Weights of a small mixture-of-experts language model, trained from scratch on English Wikipedia.
Size: 11 layers, width 96, vocabulary 1743, 2.41M parameters.
Training: 264M tokens, 4027 steps.
Below are experts of layer 3 (counted from 0) of a mixture-of-experts language model. Rows are named router (the router's row for the expert), up (a neuron's input weights, with its number) and show model dimensions 0-95. Each number is 128 + 32 x the weight over its row's rms, rounded and kept within 0 to 255. Numbers have three digits each.
After each expert's rows: "gets" lists some tokens that make up at least twice as much of what it gets as of all text. This comes from a sample of Wikipedia text that the model never trained on. Tokens count by the router's weight.

# expert 3
router:179111166107108161124164076150138126163178140132189120075131089094184130088131070147077141147132074169125106142151145105130179133097096111137209122123145102116116164123114137147156098115076123186154189125124093143117110154207126141123123085146147053167133111144117072160103088125125076141
up0:135083143154155134151080130136189150125177118106175202077116151110133150094124110138174146204111135120114056114119079097125141112107129044131082149140193126108155151121107129152103134106096126135146110131059155178107086102145107153125140156186128098138101164181142179127081123166081086122
up1:138083162113132200068082085144062158124084129148194169085099150143132128127148110147135139131098130090131152149190116101104136192079073159121131096154143141173137102149068125100185164088124139148146127117116098116130116125118054191125158158076162109117127107162187108158151133113168096107
up2:117102141077160181139080093130064168145163083091093134163160107085124120110037104122147134086151097136131120094133140117136120118118125130136160120144169108133071194133162104125182130126153100197167100117070083197089126155132145151160118109116146129157153191081119177179150100143127114175
up3:196111114148107140142112133086144101088090142083162139178135082035162072160148082184144137176095127142145129124107097148148161101117138143111172128168122153135103070159167120110138123155157065111070134084128093164116124114121107151110149139123157075055115122081053114140076094132126103128
up4:089154159130171126114138084102145152155157129127113164137122085113209149145147110044127134102111135133162131067110142138111139092129166133143115128109175156115167102196153121111089113150164138183124127120118030204183101132138170064148140144154096110134097107096156160159148130103080094069
up5:107077136135075103095159028127138140143117142175134146059137161151125083124162075143108168112139112159095154158147136109143089164090157108105175099204120130144189128084133083116186087102108127146178133099109109101187107169115133126148113097158146101126151151174116138141079124135083058118
up6:145143106145134109115107100128185124070094179111137096069160150152123110152168156076132131110158141058122137118168150141098193155138118147100149124181155130198119070133129082075112109153127172174101110139103129134130169156157110169074157080152076158175087130103129160099126127097082089195
up7:144081214117175112101128131134136129200120123110149113124188060133153172111162177135173062110122086139131136148146156123164193120143102137150135078119086128159151161188147120137065124108074121113077171146139067106120106125120121079127179162124151133131141191144122122164127141131117155199
up8:071094171100126154134165110161151149098188144133097130110131147095153120182146142170082157101110134149168128186150163166125101089118135128141101095039164123124160111095140144088173161077134101158109111131132146091186120068127077099100127105151147119159093131178115115156051105081080090084
up9:141133137060141137094179154140124114091162149086106102095112121081153097095119168100154068138110167146105075113202147135167136105148072144170158088108149143107103158126197097113125139156109150109172182084125138147123114146128096155116143092165200082221184163136122124120132118106126089164
up10:117096087074143146130171078119167150133146159084157150226090130145171119062149103155108122132104027184170096106172121147123122132165097142105134168129158086128114135097133124112117131098181148157113147166163125157089142132123100165105187111117179137133145133128179092191086109153153105109
gets: "a", "i", "o", "ic", "an", "in"

# expert 5
router:143126092165119140161140141066118115127115134132168122115181120093092142112160197085151128098095172152077122090195152147150133145078112056142178154142113148142064183123134095131148124127102087122109147163121153124164125087181115114136148145032124083098128134181140179172078095110123124081
up47:180038062142139177111068152124122153132103172099155131098134106155104130127148110090111159145065166081080153124144178089141168146100121107090135170109091154117154112167105083152133128117137147117095102123149117107150177123182094081167186158084162136123195078147159177136144108117124085133
up48:171187066150146154134128123150087114180143146149127165074139109053135107069170151128149103115125134115111167100085172108146143100077101060127134185120139104051128117146138161139125168172139137142172145169117119130157089088169120095163157173119095146048163128160106112128109153147088139073
up49:137071074151157097164140097155158115119123128114127156112183069102096064158145187116211112098139154117122053129106150157174106097103091072143153116131103074094126115148161098126151160146159154078136114183065117145082150160140127121127107124079135114067134100127158162135113070151152150092
up50:168135135156091108189134137161127120100121088140085101121157022092129074161144108161134151120135141112178061167146147096116151099148122100116106119152184148097152090135173080101147154137142101132120119099150135135139033131163104126152096078212089095128135100168136165104118125096155139182
up51:117107187072096125187135128113130164148086154130114088117164155187064154139147084126155120099077158174100126078154166151161170153099125128131133150069120171137103103108142132155173147120109131084154137225124131105111103136168080081169102126074111156115044128140123123109126091164143095152
up52:182169147197134173141095162145129146151103163108136139120082107109137104106174121079078064097131108110178127164186085159101123154129120153089114141149138192130110145145140127137151098127184094122175056117102152150187089170076116073105162137107106143090168109163093156117130124094072147170
up53:132134159141133102118093130143152094175101108117141098110140126163122108064113141064153130167101098143111138143128129117118133174109104057130123125153160190098101152123161083160159148155150121200101091123109161080155046138186095119134135149136157125102138102234108147192075072102120124087
up54:173159123117151165128085089093204118119103146100107107123163114072142161149127182120128079097163109162161172074133109115121124192143092098108137152120136196151095178166196149151154159090112053173125089184158139154149111194107101104114072133171094121139129103120153135092109107117150121118
up55:060113127030080143170102190100137130139133107154137099165156119134111131185140109192128123110116097155109091103208152120186134136113157113134094115112122144153115085133158143135086122164119125135054120172121130211155117146159088095169147153109096127158079164112172117116064133131134090144
up56:162144154072088115152186155200200103094170125108108128219192137171139158108141142078116091151120104145164113097129066157095112079116149132117093092112099125078098121110127136085149119123168148170146090198121151153103164148149164126136114131077113133135098132176138115139068112106173116126
up57:139186151129150131126157094109130154078179140153149147146113122141166157194199090133173164124149128140120104098134061166150083148122169091118153131134111094134100140123158186131131158125069143101126105155120153069153130115154176139025132093104083077084116078159092152181126127109175101123
gets: " the", " of", " a", " The", "'s", " for"

# expert 6
router:158119067104099175128124097108101121099104154098139139111126043119148145161139170104153097098123104139052161112129084150223193148111095156113099139151149163099098130118119155135134162123105160151147137133100153149116091119145191082104192065140118166168134170135151062177134107105088103120
up5:157117084115115179127047097131154113131097119094103129086162117067105127135100123115116177155159089144123180129122187115170131168101105138151105112168069157139080138102120047125127185173117124157104159100140136132101122150116074054085224115139152171117132161145129142128157105113157110086
up6:195088113091109177157127114147146130130104206089156168091136091106162104129094149049140121097121122136167134104084112095172127174173147146083117145135139168110186101161182125148177117152108098114147095135150130082100139133198136155177163086196092095112180135145146112101093115122119155084
up7:159117170107091151187176127167155126121096127134165113079142131068150156138105150145109123079125094148138143061098153152092159177099130170123059097098098100095194076154123095119102152134138104125181108100145157127149074093131131151121172119170155165186144137099194163097105098059092138125
up8:156170120117163151116109061149145109107157128166116152086103081121080164127082121102142180120152147136119172171117111146142148190091098149180094061168086185143109131107146136093114156102118180204113158145057136150142106143182166080141111086154145128182133103135087141093141087153145088095
up9:134130176112097137160119200125151114129142160156125139101106127145119098186124110079155094145115142155081120100118201112114155104115112095177034116072103076126143085105092119183099108158110126119135101161107175149126132098142101078136099101131099109189170171127131116122155154199104199080
up10:154129129116099100109147103159154176145133150086160150116158064149157117122083131174124097093078154168113073101146085160175142135047174065122081081194122120098048109099134113143138157201115126122159131152108165149110112147114123135126126098147137114118103192067078111125140119089104095164
up11:164190150146127121099102145124104136149135079112099185176194094110190083160160127118132141085118100135145133145124128180107119160080136105133100145138108130172159139120157153141146109120111105086114094136162091141099187159094093073124100065087109134154171185182192098156122071158097137059
up12:110170060102123178133139134068131111183119136097137075150128037107078096119132152105113133127063129118086119136106119103207163169097112122111106146121150135091143154160112132156156156151102111088077130146109108144176188071124147162116125131148175135127161210153103102137109126187111093174
up13:134153124140078063096132127080114121118158123106171113140100109122140135131107108087144166124131122137093088115109135156104115199110098077169138116114109151096138220142105112094122129090178149165101134091110142072163077135113151195154152114153105193148094060138122054096175120155171190134
up14:117179108124128093166130118108118063096149126081145071162130106151130110161167103073147146156138083121087150142080135150201097134106162112167103154149138124067095156205126112188163123152131096100111165168124086140091150191160098154109200113121127110171122081141150162175170154131106155152
up15:150151146091119137086127159076084080092116132184177144124144087109173077080139153111079127142070197145106109152162125126135136148132053166100143130165132152093113073166119120111098152071120087150143136064112139135121134141130184140090125122161099171186147145131207102109127190104148094130
gets: "s", "ing", "ed", "es", "ation", "ion"

# expert 7
router:101110150099101115183155138136091107176204152126080117110108086130145101126129206121207110090156106180153133092202060141121152169133068082187129077115108154074131179114090134154145143134181171137110184139123143144132106093126145109131111134095089140128152103141117111147074122144122130157
up0:151075132106100125161125192137142143145179132111145192170058101135150091145170131165198148079166121127132149075162104113103121049086133090178161153161138131155136112112187120132171130195130172135159061148090078167113111130102113129120176091130143080114108100113111145118093102113124135096
up1:142075160113121143142091077141137114155146153116152096137092156160152124145172141157167131162095156113127183113121170137139082194099124157133159174140119197125101197126142152117102132089131100117100118057167123113107143069183128139114123087114020175113157206133177112131132101117129153154
up2:097152145109120134152146105090132089098164145145162080107130045167099158097147181102121162144148102170138139119168092150162202120077125129145100144134115148075061121185109114139142105069160082128132104147111193161111128103149134117152091162094056131128216108127157185107128100120147140105
up3:103111093142089104133164131146069083114118116161125121135090163076144136115123122174133085140078165106138122127140157122169195132112098085130102168141139107113196147074168120072135125179135097155163179130137190206138161087142144131097168108146158141168098169071160107184101157162073136110
up4:061102127109124194176137092111177090142173093103109116138119149127137138131182179177119120122179111170139177121144122151091134148200113089115107126130098080155162160085121121168092148133071117114105129169151091089106176133125167066124136129134106130104143185069121199114098086117068144157
up5:118135113095175157180135123109060130129130094128138108155117100064071122144152138158076106103096111131128165104126119181129136136185058113117145103188111218168089137139133156143154128092090109123113150184172126174135140146083127090168140098151112210073108141145183094110107112109094149159
up6:159137124110128122133130133122131109075132186079093089104073138137133159144091186050116187065098167124115118109082133174140116098165157096133072180116111195118140110127148095151149161120149129101102115124040121128150100128093082161167131156089074111156063133178145101150087144136133089135
up7:112145149127107097079085058142158146076089161156098167152158158098119114116169110145086156123126141168091132141147120104089149133130124093110184089203114085154125096116109117166129122127154176130153053204088134148098199089122110155106106140102128103175108134218126129105085137132163135089
up8:176063178132148125127125148108093123130139152115144107158095164120114113121052173158149146151109117142092132161191066114118174112134137108209127152129111119049116145180144090097130139193109087132135161111052142160111120166136151140170112116132137163150142075053160162121079109134080109146
up9:139084167100109132134160118123089127166069049134182126148130146093157128115105115123129079140122124087168170073084142102135166101129070178162089147099085182188157168078104103169140124120108149140108150110163170099067070085149162145163143090169139161173165136138103168123097118137104108149
up10:107178094141097176142171110071070114111132139118093117071099147096086160146138101124142126178126165154146096110150147150101122118130111102135077099112014186138129154120165161120105139143101120124133158146126119039135081150161121155122196112132118168087103060113139142140104125069141081160
gets: ",", " and", " to", "s,", "e,", "."

# expert 9
router:158067083156084147166095121100108141141149178064121193152119156068146141150149134111104106131101136133157127125094112154103136119183111091114105105106138134179105134124099155120132099153132195151164210140089117135242142116123156065136081117117082142113185118119111105155099109162160097156
up26:182121107179150139213116164091150060160102078103127091117088218099114156126125065131112138103103136172142132147128120159136107143146164122117150127142098195147138157166159136140102147131175128114180138129122114161125159074091122167075150131097103116118150130053122091108054152113151092161
up27:122133117110122133116086171144090117087105139111135141151088166109105065186134101181102115090113133110168124165153137184125138131119035118151173107099150108147111111122125107132131095153104168163141156085148114113210138157099124101159145117157100126135073172037116062185159112137108065164
up28:158088128132068140154152092115149181102098120096147173143155157144100185163148149125146129163136114154125029109153095123196186112133099097120103120121149140139081114077141167130144130197165159128172160076154169097111141105140168124103103125140126103120056177105101148133086107165169070161
up29:125060132126121100135112162133136125115113198115151231087110164137183140104120146122109134135161140107144125113119150112065167106093071144152168113120084068121111146058098139172112183152175171068120154103129093158145092128128106075152155128136087126132130059151123162115138110183102180129
up30:143110093144043079143066091175163143184132126109152115081106190145124132166134135106117129130115108135142155156179159116107073183148096123111097156149189163157115134111074096151167112128111120124180120133118096117113106182133067121185082167129123165098163149166139199083135157134157104169
up31:118196108121101083089159120125097113123097161097135142168133142122123099113112122084113134199084140124081097097125110137093118062166174122130073182065146129164150121155130166134141088100146119119117068186065103163124156116142111186111121103110147146172115090202114118136120139149167039153
up32:134146124132089087106140128068119167175116173133158164143128141128118150148133124081150119112059141146189164123100113107172100108161120116144084113062129096105163105135075169179135123097137144148138161130184087108153136123166052148143091141181102154123105102170132082185170088065145074071
up33:126092079138075094189103095105174150163140117150143145149162162090125148129066125111148127104130135138139135104160151125127168139114083076109150083114093086121111104118134180118147165148140090173010154209097092090170175111153142103160106101139122141081144100076133147113128092158077150120
up34:143105159143150104123076146113133109178106164143097130093129153125082127137190086113067090160061206101163125093159096127127169106190144154137123119068133173182132081147115175145137075125160162113170132186127146157166133098121122119153138117108102124097140126104140088128160133076153040171
up35:123096146136060142130103133135162131099178147183089183094157164129110103117121072114080135158138169108158080133137098155096076142129166167110169065100107166135183167131108141141157165089100132168134151156110154102159182180131084115145141066166092151158120128111099118084129180078144058132
up36:105130101176174071094123167108143085167115132173136139153187095087116104134183181139089125116108168116180119063113097162099197169182091136174154148114110089078156181076153119164106113121139101148108145148102104119123085106113126180157129139125160147057112152160091110091101087114110125155
gets: "-", " M", " B", " C", " L", " S"

# expert 11
router:136100161125131065147104153107117024145120129112104153098191097124125151100087104145140145188065151199161181140170107168140132145064132087105157148137118139148098108106117087118175152112108096116091099154145107137125159111128125113069198099163149152179138138133180148092120144098077109163
up52:148099139162150168144049109098130074100118073101116136211125150127100083128127089126139156126110118128153154143123124135161148142122116101149128141154061157108095117095173137204133100097104141186109157097155114191164173147201154149164126104117168136123174221080113099124121146164153114138
up53:120124101091131146101085129116141102142150093125151098142198100141099148150115174146119079175113102117105090181085186170156197132076147116097131136086140132140138098152147065090133149108148194109131141154079125120142207089092153083152110167168130076182127079068139138131167136142145150080
up54:184108085144099095142082089109100121181079119124157180130166151099116153110128125111171151095127109131116147113126148060070146149165088095113166154178074124136165176120108106113151122113151100150185090098166078102123229141091133114065151105136177140126098148122195151149109134131105137172
up55:184144168172150083117139131179085057183151101151182130145124100067120072163027142122118132098097063166155186115135128149133156107107079133097098131090072133111096165144130110143157133115116155140113114135147157075132081123144136093115109137193127144146141139126154125099119197177113114139
up56:146172170147181124114164162079088079087187133145065144138116091086192121090104102131136128124129106168129131176208126105108122122125152132092128053114070105148131071140113119194090132129064170146137125112147108071159130155157146078122138152135162151162113144122198100105124150101132163133
up57:137128099124046150168068143181135161130109156161093196091065152145090055140111101084150092152116156136123161181105114156162122142075189143099101140107130137166184105126100100091134101159158124183186164144106107176133161123149093146107123149153107100157103108100118138137097134092108181163
up58:134112115142094168146131122132145081157106113134156161158209140128104086099101161120123145132123108165125198054070106208142162155100107170114124163175088182120169120132154111141130149085136162139107126120142156142123082119105090107131179111161084130167212148150151178164074172156114114097
up59:145116139132107117203153184102170143140109102118076169162111094132167094113098115147119082092090120135119158177140139164151112090069165088178109165138108189132116104151103176165160122169132157136144114090171106134187126119152187080116138117148172053137166110161095151095072127077136125176
up60:087145142131115107132166138114085057147086094137093160111149145146096142128101159130178115128098105147098199064078144087112123155135126126141116159150134158097093173106122095100176161158174058162153168151093198103070169143157191100109116133117084105083154136141119163140130071112096097172
up61:186147114163083127103141179092135076168150114106124135121176116094108133129115182191183075083103153119167122124116142136096161129051166128124159152124141116151159067097141126116120130109116140099124168132137148177174089092145034127105157143150167136151137165176180158145083155114119071178
up62:098100131097154126178119142092144115123128162107142078135121057066113141170137152098090152100112116161150084137192114114106101181081159078154145111029129147128114082158116091126134107136115158135151173124142157161092153168176134152122086193093115081083183149103082179153115137169128130108
gets: "\n", " |", "|", ".", ")", "=="

# expert 2
router:144139124099108139106119025118123082127099159113100136158174111094141148154178142160110115106107146129184111134087143147144152130085116162124074061106137119135142199111098159151195148161103098147098129135060100112119147152124072060109163142122117116120100173134126119134144089124236106157
up0:134165131124191102166107147142178049130114150053079102172072110149143173167124156194122095098118174106106154083126126116194099145107144082137166135106168115132147151152090136086134103161121134147073139189169083130128147149184150088110154146177143152083163128141180134119141094128146136099
up1:135120116102168114123105117139141098084159085097160175167102100159131114138128205128109094178138120101157082111063152159119196095105077145141121131131138175157138170094097111164171120161155114126198117113128124174180139152085161066165163147128116168107145204108120156168145060135142087140
up2:119111117173175135122131136070074115078135180195114157163162136161095129147133134135126167113177110131142123031136121148153122128109113129161138106087082076112112071113127103082151172119176217110134094107075084141152069156165115135114176128083127143129141136151176113160165166121104089142
up3:117095121090105114147151158150117121125111126121147125121136089088075123125154142116155089083134093168134117143142168093057109109044104107131210129044104156087127168149101119090124087129081109142145135084170089124140152094137136129108123165081125154098151116192158120092095129107119058040
up4:143157175188156126094114129075127116146136151137140139154144100086096092134072116067124144162090082090117123168052091131140130165150150145148088114118122158170148203074178082110136108154107155161116182129126063168101131140153175134113159086208137147174103137150122142117090084139148098105
up5:144208132137155075178175115094181109108114150112086122106103112107166083185168159068118076110133117117160195137133094125134156158105103147115121099112166153195105139136134093108078106129090154175092125152169140092146128109124104096138118110109102079126147145154075116155188064164171087166
up6:152132183125185115180171119121145101147081172113155204161148091184174125129113132143135122068153190138144126103136111158149137083124107150132146111075106096146072083142091153143158118125141127096066095173136080083138134161101119097186083113106164161122139132064143150179126096146155062129
up7:148130079168134181101115087135100153152156130131129176155157113103159180083136076132165152161075110117179144124198066190089134126110138141110109113139107144114200083213106156121177131151114131136109145140151096117116117142162151125169134134081142140082219141128145052137140134123147102097
up8:096138130095094091111095142079155135109131143112105162192157158137095093058123109171140136101077094088144112117153154144132105158152111132117169117183168112072145140164086069131219170130111169137069098085112107104149188085154170144138102108172140082144096086168172144106105156128149147124
up9:118165148107150024110140129134110118133138092118133173154155135094135183098161148201083090112086109140143104155119158109039162126155158104142152145103141050166125154107152168119101136126105136193109139148121049128148150127114132144162164167173117118139105184120162074138083078130109100132
up10:065104145109095120137089132129164183151106118124142122109190163142099125117118121126118117192097107152126133061084095137144151188150145168136149118098092140139139171124179169175064155132113141129125100194109179066146140100129170098150127096052076111089184155145110118126113086076173125164
gets: "l", "t", "m", "r", "h", "e"

# expert 8
router:144136090063079095125148152146123104135124132104138138147125103104167175203138164141162092112146146138099126114153133167122168109200108139096091091107139139118154102131125075204138125099134159117112075119127047180136111096113176152104202072072131079164127146141157137113130162117202120091
up0:150092048096143077136138182129079122119111093092140148135121080148124182063123125115144069114126128172128124153133162135143121136159134089051123107104120187117127164131160140087107113111158129161148201122130116069129106077160148170114210124092146105157130189115137108200157165107103125142
up1:145153107111112111122120139162095173136135167119159132161191141106173114142122172100124081111187244168105115137150098186087135131129112150170145107076101146161139083173131145197113131110152092130121130136174085126184109144082131102104108132149140155079165111108106090206105088104124098103
up2:146155127086094153146098143148129091155175126091085147094119118144115112187128120127140171100044126197081128139104111129157110130132110164125167076143165131137063124130141121152157107111117136070165114152110138111108102192072078146136085039121159086159131174128166150080176186151141150158
up3:140123162127119119112215106159118085209109096169085151121109087107053161149130137179106115117122102121087165121145115111156176169144135127166134085132116109139150082076131112166157110049112188163148121111124042115176130088081066132099125115125110170087116117139123085130107129154154144125
up4:079102139118076088192131094111126121198136124134154145147100090137105059140118101149116117105164049157134097135121121125157087185131140150123105167144150150153154117136175089181093104152053133095065122130167091100150122119156090146151125090108157090186122118164175101113121128125123084214
up5:147164127117056180090112084110130156130124106066095148147154185094113104075126133134128113119124169119100122156191119098098163068068118127117175106156091143202148119153096108140124121144121110089156104123165123121127146140134111108140105056108063169147238106151152149131118125102163081151
up6:114169089118112155103127100109123108136113146121151163115079090135098114151130093047180150120120150120138085136128185196096113136149093130104114155058163181169135195197174130142132146110122132140130118089147099134099058093141124169117105138120174083142163182154111211126077108108143091153
up7:145109176117108141162136095104114114128104224088102081112088138127118129142123206153178152160106093193114196085147166181149156134122135155137109124130098071133116131100149115165058141111105160152052105074148128144097131087134102133088134154084136133143149100194101158161112103133139117078
up8:160124163086124095146092092066077103167131156125172135231123104134155157139080088128142120112119096188137072151150156156102091125158105118189095119158163151085113114198134126153100098109122160146110161103174087123131129173167099171110127124096166134131150143132143149166176163047101135115
up9:128091140124070150168119098096118126142109102111160181124112111141096108164124182122126157123168150163134151086175112148122151144162115070099078076104190124100163126069136083142138084065136105111119097108162097152136158080147133208136159083173109113188102119113127181180085134112201138112
up10:132147183112076110142148092134152125125074122147090203129143125147127137163181094125186165133141118112118135149149118214158100163072142120157154107123073090139163166139075097109136155123104087083083123043114083143100120123124149069155107109107085121113146154191138091078101153146103170103
gets: "s", "ar", "ed", "er", "y", "es"

# expert 10
router:159096159101115101170108136097112118132141148060131136102175138122147109116156140117158123144110065135106154153165068119115087104161134129153092120109178114184136187143081117103122118102135091162191195135073095098150091136249178181159126102143136092130142109099122119098152141072132142156
up0:113077172123131143103118135109167134149150142093101156111115133094095122090164138115143141080084172144157143134157169127115070111097152128112081149135137075189136204130147086141134172125127051117141116151107086071100122102065128152147055119147092160136121152136165168054092121067164129186
up1:132149142069073088117096182106056144104095178096144087098154160108092148103071112185135087137134179085116149148141165133124097139105178150143120167117065104156151111095131067107171144130119183129170150149112107074157111159143102121154161129122131125095147154130098131171178069101159118195
up2:168092100095155168165152157139107135112123152138094097145159124139171107174141116122086084130108133093150187129146108141135131101172108070183047116090104087069133163130149128170125095083167110125070148168137154148143048097119176188129177129149141134138118081146159165182114109158174148087
up3:126188130170095106110134157066139112116129090107150180117178130112166118130139098155142171135207114093133138150123102148091099143108143126150123115184177104158171128065099098139074184092189146122123112141051104106193152193152120096146124079106157141105132134152102144192124109165163088129
up4:150077070089140171154113109126175133055168155111108134111181158143123167083141162100136077148125068123077076101132154145127110085127127072129098132166146128131088148121078088095154105173146196111172105084153088113111113131168202157143143126137104175133104151142134125142120072119194097142
up5:172163096134190175112147102084114115126037179150062174104117098104097093132108126135135095121078128114151134122144085136071132150148142071123098117125198094109108125140078147126111144085154135127154080138104141136194126127210155097125152137139083181124091111094123099156129101179070122136
up6:114118060113129185084122091104105115157164104074168165141167106139112127139079161136101113115110057133158138132142161153104100071126117074135114135089091158139172109179158109117178159177101092136148150160140180090177137135145088142093195138137108144122154153081160178152167099107194150082
up7:143149156140117099189163136156049105098165181156111194158139113182152103136078146139114078147101114135092106200125091148133124188099152112124123095109104096156142141090124067075065123135172124141104135128154113086093117096118172080130163066178119106086127099117081146139129070148142128119
up8:144097134218082149109123120098154120122144214098131120060118141132145148124114085121148064172130135112066117118150155092118098141196151149159141078165074162151137157124120057092126081123105160149189158110088127087137101125117143107121087113131099182123116111144160129140173160059146098113
up9:121178115141095084119179102109077129101089165104120101133145135153125122131092119184139108117148137121154136127127074107077081096109089131140138068128105169107144125113144120130221142134143155162105152179155138126180083184223146143217147150139141118143115114104120117088152088072061119139
up10:125100160144084127115124151121161153137148127061179143121123118177157089144113132108173168099124117188132132133135061169107115033134139081095159181099191086135112116185122121144158149048115108106101090161130128117124143153187181122116109085106117093171185108115151159118087151130161153091
gets: " in", " (", "c", "p", " \"", " A"

# expert 4
router:125109083062129138122115160147127090168181149101178129081115089109101075149144087125155139148146164130126114143123156148146185158172143111177125112145140195169110134130105148124141147115049148144169169121094144091158158133135117156102121016099055151123115110118164170081083136104130160081
up31:100145162143089136176142137098132110068112140132119047063191160104124165114163121162117191151099168123146085080097178155130119112160084139175111124143062126138123155077168093083115157120132152170179110189134151136106099131136113133104213102130112151125148112119190128144153081142115124168
up32:093157084088172100180118098154107103146111097154147149118147106139140156097067136095108116118089168109118134130078130162130121164124163095086092143108112205206058133089130114123105098081180107223118101153148142152130103077142141128073122093083149110117110152118145175165113090175161131138
up33:126186157133174077139151138112109087165147129115135139144176155125113150154156072134119106156160169124134131178126078141125186120202134153156113083069068117196119097121117119082089148154172145100175125212144145126077103112129101101129144115106118163154106093121171106109080116067087074121
up34:143152121096104072060126119159112131150126187138098149131103119106094117150115100165109104162107142163061197190157122113138140183088084146139100135118118105143119115142134103138168084110128118115108121157139150129178150165101154093148077161115106124108141087123221148038132182139117200081
up35:213162105132167121179114164160117115140143211085089116071151099139077098142099101125192095170111100137116143153180165150117094193067118144117160148122108099118162198145136092110171119147135140125115136079131136132202129188131126144090107159154078102135079105140119147103116126111117161110
up36:129138137051099141150170141134119144118161146069148106110109128098123100152143105179169138122110087097124119133090114179166161093150102096176181150124104122099125181138189143099177173159112138143129071066112142158174113050128095155143185095190091139146094095100186098124151182135111143145
up37:137083124142117167159164151103140137103076164179180141136143136151145114147109132138154116106091102118141122066095139138071204133134085151122148124083134104103156115135158100060185157144144192101127123120146103082176108160114078113077130038168105127155125191037148120146116147151134137115
up38:138097133132121133097127143106129089099154135169089094102133155086093103131095096043132155119126152098109103136094140116180136142171117154135104093154146083137149163115146084110162155151146128149126193121099213142165163148125100027110127068135078076171103158122176113150169192172151137141
up39:094160151169112100106217121103132130119085160142207153089124077087110176097134139134132117171087143163090076163095085145117169160081088201104100141123120110111165073128132116119115123091135110063165151170148162105148172135136135183138118140127133150124172113099194156146106090089127163113
up40:169167109035096151109094118147064139100165153076161134150125135205097140147119127145169144113099154118048086135147099099179154108154113146178108113126148196130098106113114156148113096133070146147128137108124143158149169099141068114108151087108137090125100184072138165133136066166157125140
up41:119170151036131172122045164121144139078134105099128134067129167131146168069124143126122160106104147096172188109110102129139152107106163091143129092098168122140118083071126107131122184112141136160155145171055148155148135127113162137126140116140174130174049182096145137140091167078136150125
gets: " ", "4", "1", "5", "2", "3"